{"normalize_top_k": false, "norm_eps": 1e-05, "steps": 8310}
Below are experts of layer 3 (counted from 0) of a mixture-of-experts language model. Rows are named router (the router's row for the expert), gate (a neuron's input weights, with its number), up (a neuron's input weights, with its number), down (a neuron's output weights, with its number) and show model dimensions 0-127. Each number is 128 + 24 x the weight over its row's rms, rounded and kept within 0 to 255.
Before each expert's rows: a language model's description of what the expert responds to; "mostly gets" lists some tokens that are sent to it at least half of the time. This comes from a sample of Wikipedia text that the model never trained on.

# expert 8
Vowel-ending word pieces. Mid-word pieces ending in a vowel, especially -he, -che, -ne, -te, -ou, -ie, in names and ordinary words (cou-che, Clit-he-roe, bay-ou).
mostly gets: " Che", "che", " he", "te", "he", "ne"
router [114 130 161 155 122 112  76 145 121  85 132 139 146 157 137 133 149 106  68 115 121 134 112 122 142 107 121 127 106 167 112 157 134 118 131 118 141 142 115 105 151 169 138 108  80 131 131 117 173 128 102 101 125 121 128 133 144 133 152 105 159 153 115 133 140 127 127 131 185 146 124 120 138 138 132 131 115 121 147 100 112  80 160 138  85 161 110 109 156  96 140 136 139 141  79 183  87 109 116 125 141 158 179 156 118  93 129 159 131  93 131 138  81 116  86  92 106 142 144 125 127 163 104 163 113 112  80 114]
gate1 [ 96 118 169  93 162 120 117 118 120 119 115 148 165 133 100 157 108 111 130 120 114 148 179 124 128 130  71  84 123 112 122 137 163 145 147  99 128 122 167 100 149 102 136 152 153  96 154 126 135 117 130 132 111 135  79 135 178 107 142  90 104 123 150 119 141 154 103 100 156 150 130 125 126 120 167 124 101  88 140 104 139 132  92  88  79 131 108 146 123 136 118 100 152 132 121 154  80 135 116  96 111 116 164 177 129 126 117 115 106 169 140 120  82 138  99 110 113 126 157 130  93 141 147 116 127 175  93 120]
up1 [150 117 118  99 154 113 113 100 163 142 154 126  73 127 148 152 153 128 138  87 114 145 108 116 131 128 112 129 132  93 114 140 157 117 146 154 113 138  99 109 145  81 123 113 116  69 148 183 132 126 161 130 134 136 173 142  89 119 158 122 133 127 150 109  62 141 145 131 161 112 149 116  95 128 135 116 121 131 144 110 147  84 115 140 103 131 147 169  78 120 151 102 101 141 139 141 118 146 150 167 107 126 154  95 133 110 114 111 106  84 132 103 138 109 122  90 153 103 127  98 116 136 176 168 174 142 126  95]
down1 [ 89 110 137 119 115 118 101 116 132 103 107 113 145 140 167 164 113 153 103 160 149 129 147 129 131  84 119 112 133 129 153 147 168 102  75  80 123 110 102 105 160 131 125 139 136 103 131 135 142 136  72 153 167  71 149 108 135 121 100 104 107 143 103 161 137 124 101 109 126 126 150 134 125 131 143 157  98 117 195 103  80 144  81 149  92  95 127 122 128 133  94 157 143 117 111 133 118 137 158 137 130 131 100 122 156 147 134 148 137 106 151  75 112 168 149 133  98 114 135 165 136 151  98 163 135 127 155 138]
gate2 [ 95 106 161 150 117  98 100  93 114 112  67  86 156 132 109 159  97 138 103 118 109 155 158 146 145 133 121 118 109 192 142 127 153  79 141 104 131 152 132 119 117 155 146 122 144 131 124 127 151 109 141 143 160 125 168 146 116 136  78 104  92  90 129 131 195 147 158 122 116 158 106 101  89 146 123 174 102 132 133  95 122 121 159 137 143 181 129 100 108 117 113 142 108 131 117 110 124 100 152 152 141 121 150 146 132 176 140 153  91 121 135 105 110 126 112 149 116 105 168 145 122 117 140 140 162 137 131 112]
up2 [126 153 138 165  99 140 108 134 106 153 153 142  87 155 117 125 116 127 119  87 119  88 128 138 143 166 164 163 102 143 141 118 107 127 132  96 113 116 136  94 103 160 111  92 135 164 195 146 150 122  84 107 149 122 114 118  87 146 187  90  94 152 146  86 113 129 125 124  88 136 103 139 119 112 118  97 133  88 155 123 126 120 159 153 175 123 148 116 122 123 144 131 154 107  90 107 145 156 129 146  92 133  93 139 139 131 179 134 116 156 133 154 133 151 126  91 117 129  87 131 123 112 158 158 109 142 135 100]
down2 [121 135 138  89 114 113  85 109 148  97 148 120 124 137 102 126 108  97 140 142 150  97 139 112 146  96 126 131 119 126 127 111  50 119 162 141 173 132 157 162 105 139 138 126 128  72 133  87 149 128 144 121 127 159 126 101 125 136 117  99 120 159 143 125 154 132 101 190 131 133 130 121 127 133 136 141 154 115 112 112 140 132  70 113 140 102 136 130 143 189 130 153 104  69 154 115 168 130 161 146 109 143 103 128 122  88 144 130 157 132 109 133  69 114 146 172 139 144 137 118 126 138 114 146 109 165 174 132]
gate3 [112 127 147 159 158 100  56 135 139 132 136 146 177 141 145 102  85 125 102 123 119 159 126 123  93 134 102 118 120 171 100 118 120 149 124 149  88 156 112  93 139 156 100 118  92 148 133 167 169 106 112  64 146 127 130  95 152 135 123 102 132 150 145 140 134 121 120 155 169 138  88 119 169 106 136  92 138 146 177 161  82 171 135 130 111 130 122 101 128 121 126 126  96 155 139 132 131 119 117 136 158 155 111 172 126 129 118 129 127 111 107 124 120 109 126 102 144 114  68 125 143 135 126 116 132 105 123  78]
up3 [141 111  75 115 100  99 135 138 110 119 143 132 112 141 147 140 142 126 117 106 136 151 126  86 142  79 146 163  94 171 118 121 128 136 110 144 113 170 100 166 118 120 113  87 125 130 161 125  93 123 108 142 113 136 166 137 124 121 128 111 122 124 145 151 171 131 110  89 134 161 118 120 118 118 107  92  83 113 121 119 135  93 100 115 143 124 155 127 120  93  91 118 134 195 167 128 116 109 171 140 110 158  60 160 120 111 135 124 153 114 133  97 131 115 148 140 140 100 151 145 147 168 141 103 148 124 125  56]
down3 [148 116 155 137 101 105  88 133 111 106 151 140 168 113 128 104 118  81 120 127  94 150  81 102 146 102 144 126 135 158 142 135 146 106  83 141 100 139 125 116 110 152 137 142 108 133 158 175 138 123 111  80 157 127 124 128 149  93 128 116 142 112 174 139 119 104  89 137 123 131 119 120 138 113 148 108 136 119 114 181 131 153 132 117 127 116 135 137 112 156 144 134  68  88  90 162 111 124 166 168 143 131 136 169 124 119 125 161 144 144 147 138 133 137  87 106 117 122 137 106 136  88 137 144 175 125 134 216]
gate4 [111 153 150 164 111 173 156 135 111 106 176 148 146 137  81 116 126 132 119 125  80 140 148 140 131 124 130 119  94 154 124  87 106 140 160 138 136 153  90 131 124 143  65 146 145 111 129 143 122 142 120 137 133  71 145 164  99 146 138 139 131 147  90 124 130  98 131 155 115 108 161 115 119 113 135  71 103  67 151  66 140 102 143 143 156 132 126 147 134 116 141 130 156 154 138 173 111 135 144 144 160 173 125 124 143 125 151 120 149 142 120  76 112 110 116 118 135  90 127 116 168  90 122 151 110 126 114 140]
up4 [104 140 159 138 174 111  99 109 150 116 110 154 149 129  57 143 109 158 149 148 114 147 110 105 110 100 127 112 112 116 155 170 117 107 147  89 123 164 125 154 118 134  81  97 112 141 122 121 117 167  81 161 156 143 124 151 186 125 131 157 120 147 120 102 125 161 127 121 170 113 107 117 140 148 126 144 119 116 147  94 119 136  76 124 161  89 107 105 135 140 120 107 143 105 168 118 122 135 117 119 133 108 141 120  94  93 103 117 170 132 143 104 154 120 171 131 158  78  99 141 150 116 147 125 110 101 126  87]
down4 [ 93 142 136 104 120 101 147 127 151 135 122 140 102 118 100 113 107 110 115 119 144  89 104 105 163 124 115 137 148 122 134 136  88 182 160 103 166 134 134 154 127 175 118 143 151 140 123 110 154 130 116 163 113 105 120 123 140 143 135 140 149 152 158 114 143 135 135 141 108 158 161 176 109 146  96  94 118 122 151 102 122 121  89 122 127 109  84 118 135 110 169  98 125 133 117 145 103 194 149 189 151 111 139 153 176 112 116 139 125 119 130 121 103 135 118 158 110 148 152 125  98 148 213 148  86 133 125 109]
gate5 [120 151 160 132  89 125 130 117 139  98 125 118 179  83 143 149 132 137 128 160 148 181 144 151 118  84 137 119 129 141 129 107 152 146 170  88  96  93 142  88 135 158  83 141 144 124 125 113 125 158 120 111 166 127  90 142 115 114 100 149 109 162 106  99 166 121 152 128 143 103  89 113 118 133 110  92 131 142 121 109 124 103 169 157 128  76 146 165 117 100 165 150 122 124 129 164 136  79 154 109 117 130 148 107 123 141 158 120 106 114 129 183  92 100 108 135  97 132 129 167 135 127 129 139 164 134 161 133]
up5 [122 127 127 131  98 130 116  92 123 149 114 124 180  94 127 114 141 128 165 123 117  96 105 118 109 100  96 104 139 100 128 155 109 135 154 128  77 151  62 112 133 135 108 151 121 106 134 110 130 113 136 148  93 126 139  97 161 178 131 151 153 144 112 100 149 134 121 169 153 126 168 165 101 146 143 118 112 124 114 130 132  77 145 131 130 169 107 117 141 126 145 144 114 147 135 118 108 146 103 143  86 142  98 114 138  87 114  65 154 131 123 165 127 175 125 151 146 138 134 173 115 137  63 144 154 112  94 111]
down5 [146 146 165 121 121 147 128 114  88 142 109 169 130 120 107 129 113  95 120  83 104  99 104  87 145 131 113  89  72  98 140 152 126 150 120 105 112 124 120 110 144 130 114 114  84 125 119 142 139 146 145 115 152 121  95 139 103  84 145 121 161 117  98 146 151 103 105 127 129 110 144 102 159 153  94 138 160 141 147 116 115 137 186  95 110  84 136 102 160  81  81 135 165 132 107 159 131 123 146 174 115  91 132 126 133 107 111 156 115 142 132 160 120 138  90  63 128 120 146 127 132 137 106  97 142 124 123 169]
gate6 [102 134 128 106  88 100 130 161 104 113 118 122 134 149 136 173 104 147 101 119 120 156 112 130 155 141 130 141 107 151 102 115 151 138 123 110 163 112 140 115 118 200 110 106 138 126 148 109 133  50 106 146 177 127 112 162  89 155 168 107 137 114 129 145 166 116 152 109 160 136 133  87  99 126 141 122  85 121 159 115 123  79 152 133 124 159 126 109 148 118 126 126 122 122 126 134  96 104 112  85 142 146 101 126 131 131 134 110  98 142 127 118 112 142  88 117 117 137 136 176 161 114 127  88 150  68 141  86]
up6 [107  91 105 152 128 131 129 127 107 109 115 126 118 114 102  81 115 113 102 150 118 109 124 107 129 128 113 101 114 157 119 147  81 141 124 177 132 118 112 122 166 166 133  91 153 138 129 119  97 120 155  80 143  93 117 138 160 122 120 110 125 150 119 135 140 165 131 125 116 102 127 120 115 158  67  96 112  98 116 149 135 155  82 124 121 142 139 108 151 129 143 109 165 118 110 109 117 150 185 164 164 123 104 134 134 142 136 139 163 144  81 167 134 135  86 182 109 157 118 177 102 171 159  98 140 137 105 112]
down6 [156 138  60 106 106 108 143 130 125 137 143  88 106 159 131 102  96 153 134 134 153  83 113  98 104 164  91 103 140 128 104 110 120 114  72  81 124 117 126 140 122  95 142 131  98 132  88 140 138 123  87 132 124 121 146 111 101 138 108 138 138 129 126 144 112 125 199 140  99 133 163 150 134 126 163 156 125 135 104 129 111  92 150 115 121 101 121 132 129 125 110 177 115 111 143 136 149 129 128  91 132 167  99 121 105 131 115 100  94 118 158 109 125 126 149 126 133 131 195 189 126  95 133 132 120 147 131  82]
gate7 [106 153 112 108 172 144  85 141 153 120 101  77 132 133 151 108 109  97 123 125 159 144 140  90 181  95 121 108 121 155 116 114 138 120 167 135 141 154 103 121 152 138 111 211 105 149 137  95 115 178 116 115 107 126 119 143 125 143 124 141 113 137 151 146 148 118 116 149 145 131 110 189 136 107 138  81  67 134 106  97 117  97 139 175 101 114 102 132 161 114 125 140 154 131 123  96 136 146  81 149 102 128 124 131 151 157 163 153 138 129 123 138 123 155 104 151 112 140 164 131 114 121 118 123 130 147  92 141]
up7 [127  83 109  92 129 108 114 134 150 131 130  75 132 151 156 160 131 129  79  99 144 190 127 112 155 108 152 117 129 159 134  95 160  86 138 152  67 162 101 123 123 154 151 146 143  98 143 121 170 162 137 137 136 112 137 152  91 134 158  86 119 151 121 134 122 133 114 162 189 157 157 122  96 134 116 121 147 163 162 150  88 155 152 132 117 141 132 129 126 150 121 165 130 162 125 131 103 122 106 140 155 156 160 112 147 119 144 166 119 139 121 133 148 150 104  97 125 131 131  97 125 130 148 130 164 165 155 137]
down7 [103  98 101 114  62 150 130 126 100 121 123 137 150 151 155 132 134 196 125 142 105 120  76  82  99 171  96 119 128 129 122 111 131 148 127  86  98 102 132 120 123 113 108 123 131 119  99 126 140  75 116 138 119 128 107 118 131 157 131 177 156 145 143 131  89 140 128 130  99 129 152 156 109  70 133 168 140 144 125 120 154 149 178 158 156 146 143 125 127 147 102 126 158 142 139 121 152 149 110 121  91 158  98 122 135 139 133 124  95 119 116 155 109 139 110 151 161  82 122 173 155 124 119 120 168 136 132  91]
gate8 [126  93 111 112 170 108 141 103  93 143 119 106 130 121 125 137 149 136 118  94 136 151 123  95 144 100 135  84 132 154  92 154 125 143 142  91 151 113 162 122  73 133 115 130  91 132 105 110 117 154 123 106 127 125  97 121 157 157 149 166 147 173 144  86 102 120 179 132 136 121 157  89 152 127 126 112 143 105 157 146 127  90 124 158 135 118 120 121 144 112 130 100 146 101 174 116 133 127 132 128  85 117 138 160 112  76 157  98 130 134 144  97  70 114 115  97 127 172 146 105 162 116 147 161 148 170 101 114]
up8 [138 108 121 130 142 138 139  95 107 141 166 152 128 144 153 142 166 148 150 100 127 155 107 137 167 155 123 178 124 167 144 136 105 107  77 111 118 118 124 132 117 107 132 142  90 133 114 143 106 133 142 131 112 138  91 141 111 118  84 135 100 170 110 167 104 117 147 132 160 161 142 133 140 149 111 100 101 142 132 114 148 102 126 128 127 133 130  91 110 141 164 132 163 152  68 104 163 163 141 138 159 180 129 145 102  75 115 150 124 144 127 136 105 153 133  99 139 196 102 132 169 141 107  99 128 158 119  86]
down8 [127 122  86 127 177 111 121  99 148  93 136  95 120 120 100 140 132  83 139 129 132 103 166 100 157 135 157 119 125  97 167 149  73 157 126 129 142 103  62 121 142  91 163 132 120  89 147 147  92 100 141 129 120 143 167 127 159  92 100 110 118 133 135  88 139  76 102 164 116 136  82 121 104  87 145  93 123 122 112 117 110 137 126 156 100 135 105 109 103 126 138 141 151 110 121 119 121 133 145 172 128  97 129 169 143 115 154 134  65  87 122 118 169 130 130 126 133 140 145 128 109 135 133 117 138 129 115 113]
gate9 [ 69 139 142 125 134 130 151 103 128  93 105 126 160 141 145 138 135 107 157 135 139 100  71  76 125 140 168 101 118 147 104 142 130 143 125 143 150 115 122 131 131 120 120 141 119 127 126 106 166 108  93 116 130 102  93 143 135 147 188 136 133 148 104 174 147  99 127  94 174 118 133  84 101 150 131 101 122 109 141 112 125 150 142 121 147 143 116 140 104 130 155 102  99 120 126 150 110 154 137 120 160  67 144 150 127 121  97 115 133 109 111 165  99 123 104 128 133 175 126 126  86 129 125 108 113  65  85  76]
up9 [140 131 115 150 122 145 138 102 183 163  95  82 103 128 134 131 129 146 100 111 113 120 115 113 126 102 109 107 148 123  98 147 120 146 134 182 130 142 101 127  93 130 160 149 162 122 140  87 180 142  79 149 141 113  97 185 109  92 102 137 154 165 159 102 121 113 161 157 122 139 109 111 133 136 133 110 168 116 139 134 172 104 118 153 151 147 131 144 142 137 136  79 160 143 154 110 137  95 116 114 114 131 129 135 100 105 110 127 167  80 112 146 143 141  99 125  97 115 140  61 151 130 131  87 134 139 137 119]
down9 [154  94 125 150  99 121  92 152 150 112 164 141 101 105  92 110 106 175 133 123 136 141 104 120 100 163 114 156 135 108 123 128 135 120  98 101  97  80 137 115 142 132 109 158 130 158 113 112 109 135 171 145 154 138  97 114 137 164 150 137 146 101 120 155 158 176 119 123 142 127 145 132  94 132  74 118 104  74 128 115 113 152 168 149 124 128 127 127 155 169 105 124 124 146 150 108 133 129 138  69 167 148 112 100 136 110 123 145 143  90 173 130 134 116 112 189 157 102 141 139 146 111  91  89 126 115 153 126]
gate10 [119 155 148 136 125 100 140 162 110 124 184 108 122 117 109 154 115 104 118 136 118 185 126 110 123 156 132 113  93 125 133 141  95 106  99 131 124 161 134 143 142 139 112 104  90 178 144 121 166 150  99 122 151 148 112 103 112 152 141  68  88 144  91 127 101 110 132 153 146 108 123  92  83 160 160 116 112 136 160 126 116  92 145 133 111 100 134 103 114 155 116 150 146 132 106 139  88 129  69 140 164 129 148 132 118 132 171  98 137 131 119 127 123 154 163 132 112 115 147 132 100 117 134 110 171 149  58 123]
up10 [151 119 144 147 164 145  98 160 127 136 124 141 144 113 160 143 150 118  65 157 122 137 106 121  84 190 156 139  77 151 121 143 123 122 118 105 172 134 147 100  98 116 162 125 165 135 154 129 146  77 147 101 131 110 120 127 129  79 123 148 146 114 124 127 134  97 128 120 140 105 151 161 148 150 160 149 120 111 137  96 128 160 122 175 120  84 140  90 142 135 138  98 145 108 119 143 122 174 168 143  98 120 135 119 132 143  99  98 110 126  88 117 119 177 139 121 116 152 105 110 139 144  63 151 128 126 142 121]
down10 [ 96 122  99 105 102 134 143 146 124 138 135 146 207 143 124 124 158 142 153 169 129 123 130 120  97 102 127 128 184  97 115 139 111 123 163 106 138 121 136 125 134 142 105 115 145 108 123 171 144 128  96 103 172  85 130 142 105 129 109 131 130 153 104 108 148 171 103 117 133 140 132 132  70 102 118 135 116 117  87 106 100  83 120 153 158 116  91 163  98  88 117 114  88  94 126 152  87 122 139 155 142 131 120 163  91  99 154 125 106 149  97 153 110 132 124 159 111 142 121 129 117 117  97 121 146 182 123 150]
gate11 [126 112 171 123 126 123 135 149  90 183 112 149  79 147 147 123  86 136 110 117 129 101 102 136 130  91 205 109  90 151 126 131 139 149 118  98 128 140  94 130 115 138  94 123 135 114 116 132 172 162 158 109 159 152 158 127 150 118 169 116 163 124 118 158 174 130 128 123 184 141 129 131 120 159 107 136 125 119 170 103 124 135 131 151 125 136 149 159 181 103 151 160  96 136 161 147 145 135 154 122 113 123 119 140 107 127 127 128  92 127 136 101 105 125 121  97  75 115 174 135 121 161 118 138 153 156 111 143]
up11 [ 93 137  89 126 110  91 124 169 120 165 112 161 133 163 111 106  96 155 103 161 148 175 154 147 137 126 141 111 163 131 160 131 125 142  87 130 103 145 153 110 122 114 104 137 120 137 102 103  96 137 116 105  91 119 149 145 106 114 146 135 103 160 114 140 144 106 139 136 154 129 129 108 117 119 119 125 138 191  82 108 129 101 152  91 147 151 141 109 182 174 100  95 145 130 117 105 178  68 151 120 124 122 128 158 177 138 145 140 106 130 136 142 139 100 156 133 149 123 106 167 110 128 155 149 148 123 147 159]
down11 [102 144 101  78 118 143 122  80 127 124 152 129  92 121 121 123 114 123 135 134 109 114  97 113 102 107 156 169  96 126 108 149 126 140 108  48 109 151 114 118 117 140 133 119 102 104 129 108 155 105 149 122 123  96 131 108 147 132 125 129 139 190 133 137 112 116  89 138 137 112 165 102 111 151 144 152 109 118 156 125  91 138 165 161  98 128 112 155 123  70 114 138  91 114 128 155 132 132 142  90 129 136 138 138 132 110 123 156 153 126 155 111  66 154  97 141  71  97 109 158 118 144  74 127 161 140 138 142]
gate12 [ 90 102 144 110 116 136 172  70 137 136 140 123 120  93 110 141 123 149  94 173 116 143 134  89 128 138 113 127  85 142  99 125 125 129 121 144 136 115 155 144 127 110 139 121 115 157 129 109  78 113 144  96 133 123 120 101 133 180 115 123 127 167  89  71 110 146 135 145 157  97 109 116 148 132  68  95 139 152 158 152  94  86 121 131 106 132 125 157 150 116 144 136 128 128 128 106  83 119 106 143 126 156  99 119 146 110 127 130 107 103 203 142 105 122 151 129 129 172 164 116 108 142 110 128 122  95  90 155]
up12 [124 113 157 105  91 114 168 145  88 143 120 105 149  96 115 126 142 120  76 148 109 118 142 148 152 121  96 135 114 108 106 131  87 135  74 144 159 132  92  81 106 115 100 165 169  92  86 138 139 113 125 149 154 131 111 140 141  98 130 107 128 104 106 141 131 113 159 109 137 182 124 153 171 136 148 137 125 117 119 138 152 166  91 101 152 118 108 107 134 145 170 167 130 154 139 108 142 164 151 138 108 174 129 141 172 125 123 117 122 119 160 108 132 116 149 109 150 143 177 141  85 142 125 142 162 159 108 128]
down12 [116 101 105  96 141 139 119 120 100 127 140 131 111  96 145 144 109 130 163 113 113 111 157 129 175 132  53 137 117 131 163 130 141 165 111 150 135 115 105 133  92 142 116 114 122 111  72 140 164  85 111 141 114 109 108 108 106 162 131 155 101 158 108 158  97 162 152 134  98 119  84 127 137 141 114  95 166 158 121 154 140 114 116 108 118 179 117  99 124 178 134 119 123 174 152  86 174  97 138 133 124 120 108 135 103 135 141 136 152  96 114 148 145 100 103 149 150 156 102 107 111 127 134 144 146 139 146  80]
gate13 [136 134 167 114 180 122 133 127 153 111 121  70 137 133 111 112 150 185 130  90  91 167 123 154 122 130 137 117 145 186 109 137 132 146 144 127 109 114 102 155 152 149 169 139 148 125 105 117 142 156 123 122 105 101 131 122 154 102 106  97 151 116 111 141 108  66  85 153 127 128 161 167 107 133 111 119 119  94 142 128 151  98 160 125 121 129  94 132 117  87 159  97 111 131 136 136 112 107 104 177 120 122 156 123  89 113  89 134 149  96  90 142 131 179 105 136 131 111 120 123  80 148 105 128 114 125 125 100]
up13 [150 120  81 107  97 117 120 148 108 110 149  95  85 157 111 108 175 130 118 135 117 122 177 125 165 139 116 161 127 105 127 116 130 157 100 107 118 118 140 112 105  64 114 136 109 114 114 137 156  61 148 122 150  99 133 139  94  89  77 110 136  93 162 171  98 135 181 115 173 136 131  88 132  98 142 152 131 158 142 143  99 109 129 159 136 142 116 149 126 130 122 111 174 149 156 122 125 140 117 133 112 121  84 140 144 102  93 117 132  97  95 159 105  93 140 139 125 132 150 142 138 134 108 121 116 135 146 145]
down13 [116 123 139  57 101 126 154 157 120 140 148 160 151 147  97 105 116 143 112 113 103 149  91 118 156 150 159 143 117 160 104 110 162 150 146 136 120 143 131 142 136 166 133  86 114 136 131  98 153 134 138 121 121  88 131 149 124 126 134 124 186 116 129 135 127 143 106  95 118 129 119 158 126 107 137  95 105 172 127 143 134 123 151 106  92 122 122 111 115 156 149 133 111 112  96 185 124 161 145 160 107 136 156 124 214 116 115 151 102 136 156 134  94  76 150 117 109 126 126 111 173 103 103 137 137  87 102 146]
gate14 [128 126 106 162 105 133 107 126 125 144 115 127 146 119 137 146 123 163 125 164 131 151 223  81  96 115 146 140 113 135 139 144  90 139 114  91  94 114  74 107  81 141 123  95 128 121 132 142 115 102 148 150 101  88 109 148 136 162 104 100 156 124 172 136 153 111 121 138 142 135 140 120  98 159 124 135 126 134 126 151 124 106 165 125 156 129  97  92 116 121  99 156 117 127 146 137 125 143 119 184 137 110 125 129 116 129 110 153 172 129  86 199 115 135 153 150 165 108 128 130  82 110 110 114 124 140 121 146]
up14 [136 107 113 147 145  73 149 152 138 129 158  85 115 105 110 111 167 117 159 147 138 164 147  92 138 135 113 166 147 117  86 166 128 148 130 131 173 123 133 105 132  69 142 142 123 145 139 128 108 166 133 148 131 138 124 174 146 124 146 158 101 116 129 104 179 119 115 109 133 149 120 161 135  81  91 121 122 132 127 104 144 104 118 103 144 156 142 168 134 120 140 132  96 112 141 137 144  83 164 119 115 102 102 103 116 161 139  97  79 146 106 123 156 143 147  73 110 114 167 125 163  96 155 133 116 154 153 134]
down14 [113 136 101 120 183 152 121 138 143  98 116  93 128 125 145 159 157 127 137 123 118 168 142 121 168 145 157 112  97 138 132 153 170 140 157  85 122  83 133 126 141  95 140 118 118 147 123 120  88 121  55 110 154 165 100 133 151 136 111 126 170 131 135 132 119 112 169 150 145  98  90 151 108 119 124 128 158 100 121 146  99 145 135 144 125 128 147 144 134  98 104 139 108 122 149  89 144 170 103 154 126 128  98 119 142 157 129 127 116 127 134 116 150 114 146 146 163  75 100 103 179 142 164 113 100 111 183 100]
gate15 [152 161 150 141 132  89 124 121 131  91 106 112 148  97  99  82 125 120 125 118 154 110 132 128 135 133 168 113 131 152 154 172 130 116 143 104 147 168 162 121 122 125 121 143 131  84 152 144 124 112 135  75 112 125 160 122 132  96 104 123 176 110 120 121 124 151 127 141 137  85 151 125  81 181 142  88 110 130 129 113 127 122 149 177 120 157 156 132 134 162 130 158 103 119 121 147 146 123 117 146 119 102 140 160 162 125 109 136 152 103 136 104  84  75 106 134 164 130 101 100  64 144 158 171 131 153 130 147]
up15 [160 142 106 151 121 123 114 140 118 124 129 127 131 138 102 144 139 177 115 179  87 114 128 141 107  95 147 129 138 174 121 159 116 161 158 126 130 112 152 145 118 103 140 119 172  92 105 158 119 142 141 110 126 148 143 101 166 129  80 134 141  75 141 128 155 126  75 132 157 118  95 154 119 157 131 109  93 135  84  71 130 137 122 161 139 127 139 133 151 107 114 132 122 127 101  95 188 132 175 100 131 143 139 131 107 110 100 109 137 107 103 140 115 160 151 151  97 158 116 147 155 150 142 138 103  81 146  86]
down15 [161 102 154 103 132 148 125 132  98 133 158 105 132 105 134 123 135  84  93 142 139 132 131  93 107 102 168 126 117 139  95 194 125 160 122  95 110 130  85 137 136 140 155 142 113 138 112 127  79 142 103 105 100 126 119 147 158 182 155 165 155 147 135 134 140 111 112 105 102 151 161  99 134 127 153  96 142  84 126 152 172 141 136 129 136 167 126 157 126 120 127 100 101 113 128 121 124 128 145 175 157 120 112 132 126 124 149 169 120 133 136 103 143 134 132  78 190 131 107  86 111 120 137 123 188 110 118 154]
gate16 [ 98 142 168 126 176 118 110 140 139 124 124 150 143 139 133 154 113 149 148 109 155 133 107 156  90 167 191 140 119  88 124 149 174 118 129 142 126 138 142 140 118 137 164  60  75 107 178 166 132 114 129 104 170 109 105 153 150 152 136 160 125 146 147 102 124 125 130 140 165 117 130 137 135 126 100 150 152 122 133 115 125 121  98 171 182 145 110  98 122 142 132 105  86  87 140 176 139 137 133 136 149 109 111 123 111 143 119 126  87 116 107 135 122 104 121  97 135 140 138 114 171 115 135 149  87  98 104 120]
up16 [123 114 137 103 115 139 138 106 161  96 122 120 120 110 104 138 103 123 126 138 102 154 160 155 153 156 111 144 136  95 134 128 164  76  92 129 179 161 123 104 100  77 132 100 123 107 116 149 109 123 135 171 122 144 142 145 116 124 106 122 126 136 135  94 138 102 158 137 208 131 103 108 119 115 112 146 148 104 125 121  88 133 150 157 116 144 121 116 132 154 132 160 157 164 171 146  92 153  91  79 156 129 169 143 144 128 122 174 110 139 105 140 129 149 111 125 176 130 133 104 140 140  99 152  85 140 171 129]
down16 [134 142 121 110 135 106 131 145 107  68 159 148 129 100 123 143 155 136 113 141 106 146 122 102 167 121 126 133 124 107 106 146  89 188 170 113 122 141 100 127 117 139 108 123 131 116 129 138 138 113 144  91 145 133  62 153  53 129 166 139 137 125 144 156 101 129  93 177 152 112 143 130 140 128  98 141 113 152 143 132 146  88 182 118 147 166 145 123 129  93 142  73 113 176 157 150 119  92 140 103 120 107 126 121 116 124 123 112  79 127 114 121 153 108 157 124 140 129 135 139 111 142 122  95 133  90 142 166]
gate17 [127 126 130 145 155 151 119  94  97 127  76 141 136 166 131 129 105 124 136 117 114 155  86 139 148 138  93 157  93 131 139 140 103 137 127 152 126 156  99 133 115 120 131 130  82 131 109 135 116 182 121  81 101 167  98 117 127 171 150  93 141 164 126 150  89 122 114 142 115 115 108 108 142 138 116 120 117 104 137 165 105  89 170  91 114 157  95 108 115 117 129 103 133 173  86 136 139  95 132 166 142 144 108 144 118  87 154 167 108 129 111 145 110 128 125 175  98 114  91 144  83 187 125 116 120 118 121 127]
up17 [105 159 158 107 118 129 139 140 117 131 154 153 153 121 174 149 115 132 137 145 132 162 125 120 116 117 134 133  91  80 139  94 129 159 122 141 120 139 155 113  78 144  98 155 145 143 152 116 104 103 122 124 145 160 117 119 139 108 113 118 133 101 125 104 109 150 163 110 171 176 136  94 100 106 128 122 149 133 150 126 138 119 134 140 118 127 166 122 135 143 141 133 125 123 114 180 108 182 111  56 146  97 155 116 166 101 137 112 186 136 114 144 106 141  90 110 144 108 154  96  78 156  83  97 109 168 123 114]
down17 [134 141  97 155 138 161 140 130 137 104 145  93 133 181  94 152 105 159  98 148 133 130 132  85 158 137 125 135  99 131  92 138  94  88 149 107 187 123 130 150 156 124 122  89 133 117  94 101 158 148 127 122 130 159 157 162 133  85 144 154 129 115 141 133 104  91 168 207 144 125 123 152 116 121 126 136 127 169 126 110 130 141  94 104 155 146 170 116 101 144 105 127 126 136 143  82  92  95 123 129  99 119 152 110 154 128 121 111 136 106  88 112 110 102 158 128 121 123 130 138 147  84 141 162 126 107 160 119]
gate18 [116 141 167 143 138 100 148 106 110 126 105 130 117 167 124 164 173 105 119 143 135 119 136 115 158 100  88 110 170 135 128 153  99 127 147 122 159 170 143 128 138 171 103 113 133 170 145 125 137 120 136 118 144 190 138 114 164 140 173  97 174 134 122 133 143  93 147 140 177  99 108 121 129 168 122 143  91 148 115 144 138 130 139  96 137 133 134 103  94  76 121 156 124 119 145 171  97 123 140 154 174 112 142 128 130 139 137 146 171 141 166 152 130 124 116 141 141  88 120 157 116 126  94 142 172  83 114 127]
up18 [161 130 119 126 131 101 164 117 116  91 163 144 122 146 114 152  86 141 135 113 138 115 113 132 109  99 115 120 124 101 142 155 136 122 156 125  81 174 175 123 135 153 101 156 146 109 108 119 118 118 191 104 162 130 132 121 131 172  92 148 128  97 147 123 128  89 150  86 124 154 109  90 116 138 146 138 134 167  84 108 142 127 113  96 150 137 120  99 130 149 118  99 145 165 138  92 113 129  91 135  89 123  92 115 147 106 135 135 116 143 150 166 140 105 124 103 176 187 129 152 113 183 139 166 120 127 124 114]
down18 [118  93 107 139  81 115  90 119 177 138 115 130 124 165 150 110 123 154 112 142 156 166 147 121 121 118  94 130 144 160 137 140 160 119 174 127 138  93 148 114 168 110 137 132 141 153 111  97 116 138  85 107 118 175  86  85 111 147 107  87  98 156 153 108 127 155 119 156 147 131 152 128 172 129 168  95 177 124 105 145 125 104 119 141 184 147  99 155 142 172 127 108 171 136 122 156 135 119  95 104 122 180 112  99 112 138 132 155 110 118 140 131 133 148 129 170 129 120 112  98 133 109 143 122 138 129 138 111]